python train.py --n_experts=32 --experts_per_token=8 --balance_bias=false --lr_router=0.000763 --norm_eps=1e-06 --tie_word_embeddings=false --learning_rate=0.00479 --beta1=0.9 --batch_tokens=[131072, 262144, 524288]
Below are experts of layer 5 (counted from 0) of a mixture-of-experts language model. Rows are named router (the router's row for the expert), gate (a neuron's input weights, with its number), up (a neuron's input weights, with its number) and show model dimensions 0-127. Each number is 500 + 50 x the weight over its row's rms, rounded and kept within 0 to 999. Numbers have three digits each.
Before each expert's rows: "comes after" lists some tokens at least twice as common just before its tokens as in all text; "mostly gets" lists some tokens that are sent to it at least half of the time. This comes from a sample of Wikipedia text that the model never trained on. Tokens count by the router's weight.

# expert 26
comes after: "0", "1", "2", "9", "8", " was"
mostly gets: "″", "′", "°", " made", " released", " won"
router:485440510498476550434523405566505528482510547584509470559504477514504520482494405542466524488442470489487451514444482537427410464500498475587434500500439471439546618473534430565464681400545547519547474454473533562529533536567471497531381524558413434523453544533528432572464543495572533493528495490539454488504425446461465470372467465480546470581461502490558491542473493528416460504441
gate2:492402475543513523521514406582478546578437550518447461458482433503430486528463367483529485476436484423465506489532495563467472455524590452477472493457522530526461450434516454526479543510531397519515514472562604556571437463476409496447485576501486518520414592450498502461469561556613456592567472514435501502525538490531483350532573565503500551514512516432493530514447490465375493518464
up2:503439528501502583507515489559436443554480546554557467530449369431501480533427427510459555584460511495452505471504470535461439416420498449507427484522479494462547509539547466477454522449517507522430486524538604494525502568499401526535472498491441562627526585498500469484520489527533473553534514543555486401420401573496495581460549568639415542553449497456430418497450489516470473560546
gate3:450508517517497481471610465543460527492483503487525404581582500510606458436532426462482496416497544467479560403506527461465539491421549642506447458617571578552436527459530475581452526510504525532484497516463535509573516541432451477510485478542513519545559579522462498525486512426529480523539489382504453491552500518450481470431406482573522559474465664542537548532506558552475568534469
up3:476479530523452480498469411496567516520481518506540559496517464465398462446556475534487495430439599537481549466508491516512464481585463438419501538571413479539559506537467462537502527444392469493456506457445472492453422460502489530555477541573470458529484426436584478441462503527407548553449495449476464464580430461585615547436472570582520475455518445458579528477391354493559498541454
gate4:620456517497534564487474419486518491511404527614507554562445507518552600573487490545542506499440504523510426568445513492496546516420542466505513539549537503611465607450547530541533539538530478452429458424477554537487489517386483495526497515522418588542572602479501582559442531520547455481517517529458490508486432464517486510504483576474526537507388620506568423511550522454474577585512
up4:496484496595537549536426480480539514438521513523444507470602521478534540557482488450497444549504537612448464516532462519450443543538536473438492536537531405510523593519476515457460575507459414414503554552441564514558441521537471539537537500473477462523567489470478490506460459572532426478491588481301354453563534473542476587554459576492469441500571491570520524513451461517569520559497
gate5:477430492477466502449390448612517537488523407526514510574516520536467554466524415569571485409510491491447447510493472463479496418514517547526432494474481489416503514515584471484549480543550490434562489490602575514563510394388457459469525426492457472529595563582406437495446582469455476501569471577471470491515410457580458502465459570460486571564547474580498517532442497459571501536493
up5:564479418552447486447616565558491545518482494503472463426387547479410505525425484532464509549506481612514514594465456470482498465511471387588491543518509493457562528549459464504446570534511511542555582589496513452459443449531528485539474463416496485498514520515514476594558567534442466523444630403479502477567482486563545392504465536568469460478576583469536467455497473510415508550445
gate6:424600548525563623506508471481486594471487505535451527481537448460594532462557415455532467541418459521463393434397566523448463483430620522463510517558529531468470495509418486479512636378457532532501541506471541487522514480424558501573481556504444532551493526473487532531530541529509479467521509522504479494520524558457551489454458500477639531507484435483463443499427636559523477535478
up6:569517497479572569596444519504595429564464437549376540550458534540578515518508520489443591429431584565490441519518541513460494396549454507507478444422558509449463579464462427571499583507513541522454577491521495488391500456471564481434449522444516458483504575522517528533523488542542595523486587510542451538534465496473414466549494461498541490587555433535450528393554560473499504464496

# expert 13
comes after: "\n", " of", "'", " to", " for", " on"
mostly gets: " the", " of", "The", " at", " with", " for"
router:561550477514582452427437500532504510451447473521526505481565622517473577508446584581510499424542476494553559478467445501525495497593603508485483587538514442533495507507450378521491424520444501469521410492514440410469498502438485436503487508515473678533466491568479565494535571483530440535501410490554518513534476446518465526530468451494381388460561494484446595529525539526543527546501
gate6:464469584489530566464470464373526556497527461491538528462439512539466452457489475516484474525551461505489508502416448452554493507460458470470520546496499569529518518610464523638536525625533405498454462463546506534519433469491501460356557541483513602479507426519506462554522496504449487476458497431546476460457527432591498537461400491576473496464536378401481516445428464536482437549396
up6:442623461538486476529542424601484497498466540511552456482543470486430496479561503569506451577430561494431550464554481452499579499537460459534535583503497474559466475434484467430411534514509583451523474512390517499460467492439520417582459544455558521531528504484502474501583470599550478437536370412475510442465503545555528526496431497559448545401533563479505531580438555550581521576538
gate7:388540497443496482444519518589538464493478464455490536515521442431419556400529432542514568474445501603427529406464522456600469528483447415514579548481443417486499459536528552495509505525435521418541627523497500573520379421425617532453507501445539510544504478541486482470527487500481510462477389476468483455578480482500448505513501436525578475509557538445611498494543527515571498552504
up7:527533479413546479478493568402481453577523547488409437476492424508445492508509517448478505514555537487412497450452497483431431537517442456514450523589511507504539501452471442480450546502543528531494444485566530432548530508584507537518521497533405484471574473409558604587524494440473445441517656475456489535536447577481504499583527436462500578466508521446434425455393458433406426542484
gate8:532466582425521539428514462514542492556536459532494512590470630584431463535559487519497434458412486530461473534563544412541428543522475438407485549482514541545524496403457497629557472434552522496404491488559460535441422457425389488493470469526488506493489578521526549535526434474511464467508481443477457420551498486551522475426470586501487517446544448475512526478471558627477462436428
up8:555528509402530559586482577501430436529522566467486531554472575599451425381563527533448517470472543428576509487518485515456535530540551573443555562555451397525498507473505442399468479528489501546430536426493563459515488529468577426660561476547529476433525458518480598533434499481459437583470526595484457498505468447486520497487476519520535535539478503511480467510578431553585527489509
gate9:472451426540460461511562471440569487415559468516591459418505469519369518422508482576521531481439473488439468552454519547504546539521418503492458549555521497439380515457446532528454450565601457437491429488494517527451510532426437389483445501597507564475446555571512542495412545558520469474492512517428562457611491430476474491446522527497513534530586443483546547561583545543464453510514
up9:539485505403498556479466470460507476438460639519464525504490510561525542576539604543457527536528512468535545507513542493493470450384447582598521495487447563452486531460470565532472567441589559496511561481539497468471528472453578548504511502427524557506518482494581499547437634475554498560433461514445470459455485469475574470490586562535457432424461473479397447401587586546472562513505
gate10:459581504478435479541583506573518561462552527527400542649543437515489467525454460491557531508471541478457507508501447454498453394484522537375541570496508572481490473493477389591451494535476511595459496546528513488485464380508510497442486531506484591454500547536433490466526552510489476454503572463467529538464439521483414451599459455548560587420501466421524466534453541630524468475528
up10:501487495573425513534455551515468534477518504521544469410402461572525491430519477406450425504468519473497515537525568477466525455460506397494559506503559563456556511554568478425529541548465522472475541539474486461557512545439558604535423540455478502394569569542555584541586544544489522527465546512575520476541434570573443510453571570404568498583498492574453535574571466511542528429415

# expert 16
comes after: "\n", "-", "|", "'", " part", " University"
mostly gets: "|", "The", " from", " in", " the", "In"
router:441466536535513451445517451484534544478575393590496533466553583509523474487452506516495459487538465542469424529517453529489552374510550465529492507547489395410508511488517534545470397521532534458507447444575519424494512467484495473493552516437410547499548481508538570422478467439451436432426509465584461393504407478483364478531486457448441496396508507506477574573527563478603508550439
gate4:453560494432544473506417402540438495480512465553525528509499509437545502574550385478521463529488455454427459529517521474479488553532528552539577494578519398526411476517453453480477510585507487408413502499493525534595410408441412497531454481564515470453471470472495494560586477558589517379533476502496550550600423434582485485495532491456501508371483456460499471490517556592486453536498
up4:494444382511468440565450456549451453400517459511542430533508498522502425447518466538564459484527477601460548503519497472427405448501435441507522503484470519457501542524487487478588517605492421498480498504503449494530547542506476575548542477484508493500572479497465400430415515440554532512497464535418427532513474539483517531547437476518405466564594446516424588483543535391443625435600
gate5:466472417472455538448425495483456520504569376518514541486497642463559460472532404437557539496464478530432497502518526469452509500466534588499522537586521368406516504489494483520453441517535583534412535520557518520588491447403473493512517533468499500493462549515455547488488352457484433545489487503461506419486453447533470454559470449462496513539565467583481569474439429492579542589421
up5:484482444460522604540532503397461536486527521481523525496504502469553481512460575523466503534494451530466492438563542504445419492508555407529546514569562453478503466480419536527420530532498527609449444552468544540513488483532462418564535467488539520562565532445438507541610464598417411500502527443502563447528554538433433473449501445436456498539506555560565500656520539417571489601558
gate6:555526524512560496491450432437536547521550511578517497501523578530500502479396426518460514480454423438531482494496504598545511503485458583466533518508514554542484542506488603560459395448568560452473506561626472517586550436464483514545538451515464569412491519514457426532520558516495453474620478522418508357520483433622503504535515469483445480491487564468490471505563446532478517640470
up6:376600423530470454507447565551477471473436485469559499510516531507442532482485509557515479528509516535504452556586447518416557479431417514534594398503434515497542482520450552514549468527554480539486543586457483433541522525504571547459538501409451519459539506511429402512540561527426530583516446417485528399547467508460563469550525523531530532569467510539558509553480442596429378494595
gate7:563497530429526511527510515635509599489587392507515542566437494454572487525528414428561479473518433501454446548470450485552441454493463606501495553584462457573469486460507519530476447613467520451464444503594542443482487489465550459507504511465479632500531515456528553460485431550531487476449476478558474492559497557538447440450546519493592497414516536556590406475462543411463504571505
up7:542492493551446522459469436500451564559574521516457571548466558439536478545495451545523478468497510415462401416434507530451527535556442487463527564491406486449509499533486510633500495480505585481413472432541428582425534531432592518500498581472547420480540474517512488500466429535470478542577507494483448471462406487398474390414598424442516485479506509458561505485431502501589464426528
gate8:470503439487365446492590509490534508437561423556490549460519610534521472510561460451474478440463565508411422502553418449560434426453489494478463514618554425437364519448493555562418451536452503491519499491565514559550519442486474529449590546510535552532510538464489511459492503492511466522483541454416574468480480510541475405495498469477525437476490473406533537535596535564558573540557
up8:492622492530586433459551520551401538500517423438558457475503350534491521541447506491540541580560493393471611387510495554475507440425501507441522486520472498485548477510468478521595485556515447474412509530478499564455429479524476489529452435460511501539454385464474412434524494476495493481487574421513476548540525476622478516518505557582503437593461574575496541490444500525519508505511

# expert 22
comes after: " |", "|", ":", ";", " The", "The"
mostly gets: " ", " he", " No", " He", " s", " they"
router:444509496476476587498524561455512343578543553464579574544517576485478454553546496539451537551488472470435501450561488423422512552597458515449560484519464494546516544558481529488519511527522502428527550557585442526530508489499496583504533564527523455526589502456457518571389489500409461626530544467436491539552520514446547493663491488511452497464503539477413435540549509516569460558516
gate4:480495562478498573441514561551549449520573587497605420510515458441540465533429421474598499513355492398500526455562514478500543529440564533527491502528487511519544527590444582521507530528513508445436565498520523467465481464421486464589530553509553497503589504494489431497447510498521500502493477562332515541586456508429476495561543568513483493506528456532511421466427587528607520437529
up4:547499575522570472513562426417481510541527557490530458654568511404524403499536464522614574518386440582482583526528523518450560498435544497534396498493403500520502472547526480546492439490500495449480494408569538377524540511560505526500464519498552445527582555491511525526458531574536497460526468436526423586515442536500476516455496478512485486570428514462586423519509418462541512495522
gate5:541537468457521523515371487543475388440579501420482466551449515412487516555458492522433539447490445473441471447442497522521502479498472556532497534502571486533510619503481452422467482524489410498544632439475502485445573468557474485525532583617543533528507566487442514498403546506447462523524429429453558390460438457503479465538493364495483522504475608415493456477511502560547509506483
up5:483601611621448444485511528542561521502540544562538488567556519477422506356541498524529474449503451474422500502521466482500503446428516446532539504504396477556560422536424454481501515494492482495392537534459438498399518580438469430576467552440470385506423538469461513547538510464418533491442536556557358561524468500503485556519568505544445498511471489448446487523539537471477539514504
gate6:503537507531534586572530421475574461521579463556461544500561472450457529524350474516554464452394561443481480532536541396492457551441471540442457590528518517574483486490544577502563525518429580500427470532583517486515479506580505504494581566494464586528538508539459589577454517515438541459521461453375422539542490553458504505562474503494516516467555569428494451506501463396546564480509
up6:402550417545478473469546571497434438457550487546486563520496509464491487515451534591533533476449526530477456563573543521504545550554478562431481498536501482389563389543466535500499455543477434500555447516468491582504492443407513516485621486390556561590463563492497514515461459486409477494418500495529432596512571493579446522503553425479518505489407565448492463596559524537514563505584
gate7:581490551501485510448408537439524487585512490479560573522448529481514495527499475534480516512444473506416485482609424398515534562396404610447454604483574517456442519455531505526502454452468524619462485576440531543467473511472483525510557547578497452583525524549499492491446474561473512549538451413404432453499500464397484511473582536582508449541599535452468504479483593505502527532445
up7:544544532503480538604508448485441561498438472541540496444517532475503543519526442419447366461467480462407514476471476487392510508492557569525384465445510417477550503508480469484528512505515516477475491558444521526521399436443448476444494512491478440543440392461447552491442508456580497566502573584526435624554596546510484551517482469415532476512470426593488500470613508478503582555544
gate8:455479451495515565522425511465454486538466532473518571595492508521482481486439520452513512583482466528423448447522570452580534578442512414466561490536515535561492559481512467526405511495435531434502562515559481523453495475455510548491529464511507577511524545515481486516379600531559556586539466544457460529490480587464542370581572569549575502581526572481554396533590530427554563567549
up8:483476547433502596559462536574505523564426563482536474464415557544520631556523607524518462476457440585482496475522503468593442461589534430555534496525493526549417545510534483428538488504505465483506469501531374513524401389506544491567570436535470618501480554462498434529505485527510468494459493639494519452470549565497526502500507430532492465523523569443594469444464493541581474486502